Weights of a small mixture-of-experts language model, trained from scratch on English Wikipedia.
Size: 12 layers, width 256, 33.7M parameters.
Experts: 128 experts in each of 12 layers, 32 squared ReLU neurons an expert, 8 picks a token, a sigmoid router, a shared expert of 128 neurons.
Training: a variant of SOAP for the experts, 558M tokens.
Below are experts of layer 6 (counted from 0) of a mixture-of-experts language model. Rows are named router (the router's row for the expert) and show model dimensions 0-255. Each number is 500 + 40 x the weight over its row's rms, rounded and kept within 0 to 999. Numbers have three digits each.
After each expert's rows: a language model's description of what the expert responds to. This comes from a sample of Wikipedia text that the model never trained on.

# expert 37
router:496550503509558530514477478493409454497521501521504554483449505573526481441483518516463544448515552542515472445476508521477433548530493505525477406440474510443518550582456527543483562524468439562492464557485540440464410448498536461471488550490525553504568480501564462499580564490491513545517515452471403561618469542518472533540450435594486506542501489433469517464458552481479392485466509476530528522493488509458492526576501597538541427555498504565531499499466475492510540428446503458478516500541500460471428522584498519465437501416529506524484541486487570475520565465449484513508468521555510518472512513528425551519520478534470537529562494491489499505471471498555521452524444459451482543434524547477444501496515523501541522498529552517530511520494493473581473492516510
What it handles: Short lowercase pieces inside common English words, often after a prefix, such as after-n-oon, in-ten-se, to-b-acco, inaccur-ately, except.

# expert 9
router:468581502487584528573413415518445443447496504507444592541604506494535507455501526533579478494516479558544470481529499524484475504604494506532439483460481510460479521538503455467498462561500484510464508421486449538493515514478500460506503492496462537491473523488511518486482534499528524504516503477490502482478457474510518482495500462518485504520494455498508542501494499537502482467511408412494495532493455468464459576420483523543503532558524531479486586460486525487534523533441476447559459550458509543421510516536442465464540503505514380483445477517507413511590486553386523471492527495441514554467541591501499506434474494503527531406439508507498486463439588525553512483471411554461493485499528522502513472514588536515535401564488557497501550557513469461510497509470522
What it handles: Line breaks, dashes and colons opening the field lines of infoboxes, taxonomy lists and sports tables, such as Born:, Class:, See also.

# expert 34
router:477538534504496493517478484495446482511588595533522527475505481485457633478535498455462472413433539501558535584559473557446495499508459421536496460482491499535503547492525522681535554562475542502481493516462560527396467476519572489476472534509487497506503472460520526468513500521490560481511495466481461416560475491501514511502476445588502516513490545495508546495507498445481494445524477498570450483500512509561459553523536557592510504582481470527573512514457522554455550504529543520467578502454499418471534527529484527467441519542483508504489492484482569493492465512451537499549407495526502501502537517471462529537435438489520439508530464477537475452505567548521520465577448461613451477536496526446482514468481482456517477545502520459519531501537530510510498517515518
What it handles: Stems and inner pieces of common English verbs and nouns, such as undetectable, preceding, sustain, illustrator, plus "After", "due to", "before".

# expert 51
router:481485532508557490465470512571450559490468593484466516450463513549519490525503551517468478473560496556554538541477524492422496510519444505513462468494466459536581572528491441599470516491477461520493505556448538439469497525508544513560482495508515543467509509464449497458533531490485530511486456440508437516466475476432484482560473492565468643507507519522446486483436559464477492527528451508528398517490448453545504517428451531571494419534531502555529471521491544505514542469471545500484483551411562479485545541532521528558487551454486469553494513515458529414493506517469505537528408532514517495460563474524534554465564517548558499546582544479451539501510462520497499468501455519555539480518488481523558480451550475492474529488585520531517504583514493412504409523471433
What it handles: Verb endings forming past participles or adverbs after was, is or were, such as used, known, considered, restric-ted, pure-ly, ign-ored.

# expert 55
router:500546489508468506462478499483426537548592520505491484474513487459486484521518518466460556445529554548547505495558522545443495484561498494478458436430488481519509490494429475599506578506490523452503502526421515428449472526487527502529462479578512539516479497493506492485458520500578481519458567473506410461484480529487480456516514465592487550485528543462470470570440458435507437498473521526481467480490568442565484529407534531546493443570543506609443422497495476514465504484474562551506533447419513512460482452481512468439535504462513396490525425445550513479470552435498483519496517518509522517401516538492457511509461508468538511544520458534494622467558509510484508496520409464477476494463524493480500416531530500508442489507512528499524414516529523530456512573476449
What it handles: Verb stems and verb-ending pieces after to, modals or and, such as allow, help, provide, persuade, capture, track.

# expert 36
router:490451513508493511481472476510451511447504514522580496429480522416439476534530534450470491451525443511559483473569474490477488548505411469520505479502495518477547487504518463544498470581457469435504519483486449509452486537572459507528429474460501532470526474483502481472500486518536574497511491495484471353523468558470467536498451473551487502519487533511427543538490524502431475522544574512481445440417410457576463525492512536561512479521546504443552601534506512492467541565466539560496538515408505519497548526550562519457457559510526489541480527455533520512558450538508474519543463455472498525465506503375540542490552498515483523476511589527457566480541502463515563472486430488504495565521515533479487413505501498504409534549498543545473495458555436554516496555461484
What it handles: Nationality and language adjectives and scholarly suffixes, such as American, French, Hebrew, -ism, -ical, "Species of".

# expert 53
router:471543503519474520474477451514473525450495473558580503583454505451563436516495511533516471514457469590528535505479519481511483465517497438529460495527527561455547442532467477490461563548500559504525506505475546441477449505589512426426529407498533605485556535474492464377484519532494505500391525458466496487530534550485488506479501422530504475483507533564476566507481504502472496405437539483499525482504547466510510481566500551505523477568525493517490482413468530461486601468575462505443548507454497500480575589510497475510533478404476485529533490511477484499523499511478508525522467507509483525498528473478459506452474545577482445463509557486546562493507527555532495508577463495546500555581517577530544561449493526470539566504549535500521475574510505466556480492434451
What it handles: Word-initial S or s pieces, like sale, sink, sides, summer, often after of or the, plus both and either.

# expert 21
router:478478513496546528489486481539431487507423520511513494506537507446503543482473495536544506474458439494516488453445558513492456457528504466503466476512530431467591488544521544489480494581518549518506503532460536509482447492536527472417489510507540540511535511478491477493452518431471501533451552507512455470511484520487537459546559465497511542514504451409484517502452512548409446531477541481508467432446466461458540490548478592531525493562442465497563542421478448552552530492524489493486463487439466462449540445573489543572487499434432502571466478498421497532522503503445468546520563484554458527474509497398471505550414495469470477488642577504537480426511523550540524490544516469510453563521516517500454557542504535492540526483482578475529505490514510370539428482511466
What it handles: Word pieces following f or starting number words, such as qual-if-iers, fort-y, twent-iet-h, final, six, ten, plus other mid-word fragments.

# expert 14
router:464569511512485530422477435465437455535533506459554568510487523517473517515503527458402448503500608491583568480519478594449476551474452496469532542451430467529465470487530525533472533482482452474533436467471499431458447503481479478524532456516521536497521555517458546481428501479527460534474519433539462489497490495531462531542521432487399496509447513403481552434467458526466500527492460512546497498486459477466486503510490529538499447611546542541479462515467429571464506579508473520440480486509520512468514502514520495481497496493519465496520452500560559446532488441472466448553507421475415508433527481497547547473388509553478517457473455441479542459517437461449500509479446510532436456510496493473473488500482499426472431562486549495429512517524439440500458472475487
What it handles: Opening stems of Latinate verbs and nouns after the or to, such as res in resignation and research, dec, prot, aff.

# expert 35
router:465521500541471550489462494486466527484568481486522540486468513529525479487507527461434465494540465511506496510447524637475445494497435514537509542589429509494505555500527572522503478535520519471485467516457510524489502485564537451465483456523534528501496547401507566503529511458445447493517521478490455466503481606508418550528516422584549517547499435453505560475479514468492501456471466524511441457502456562479377553475533535557566479589488563502537560462485521486507476513470502558528567534487489411455480541554520495529421487516477508606514474469553545453547457498494471510589483432489449520493528549481562530471529541535500444441526515483479580454498462463484579467445451486488451494504519550497522486499552516460484505572533520529457566462540497490517514505449499
What it handles: Opening word pieces after the or The, chiefly pat in patient or Pattern, also ant, ep, philos, sy.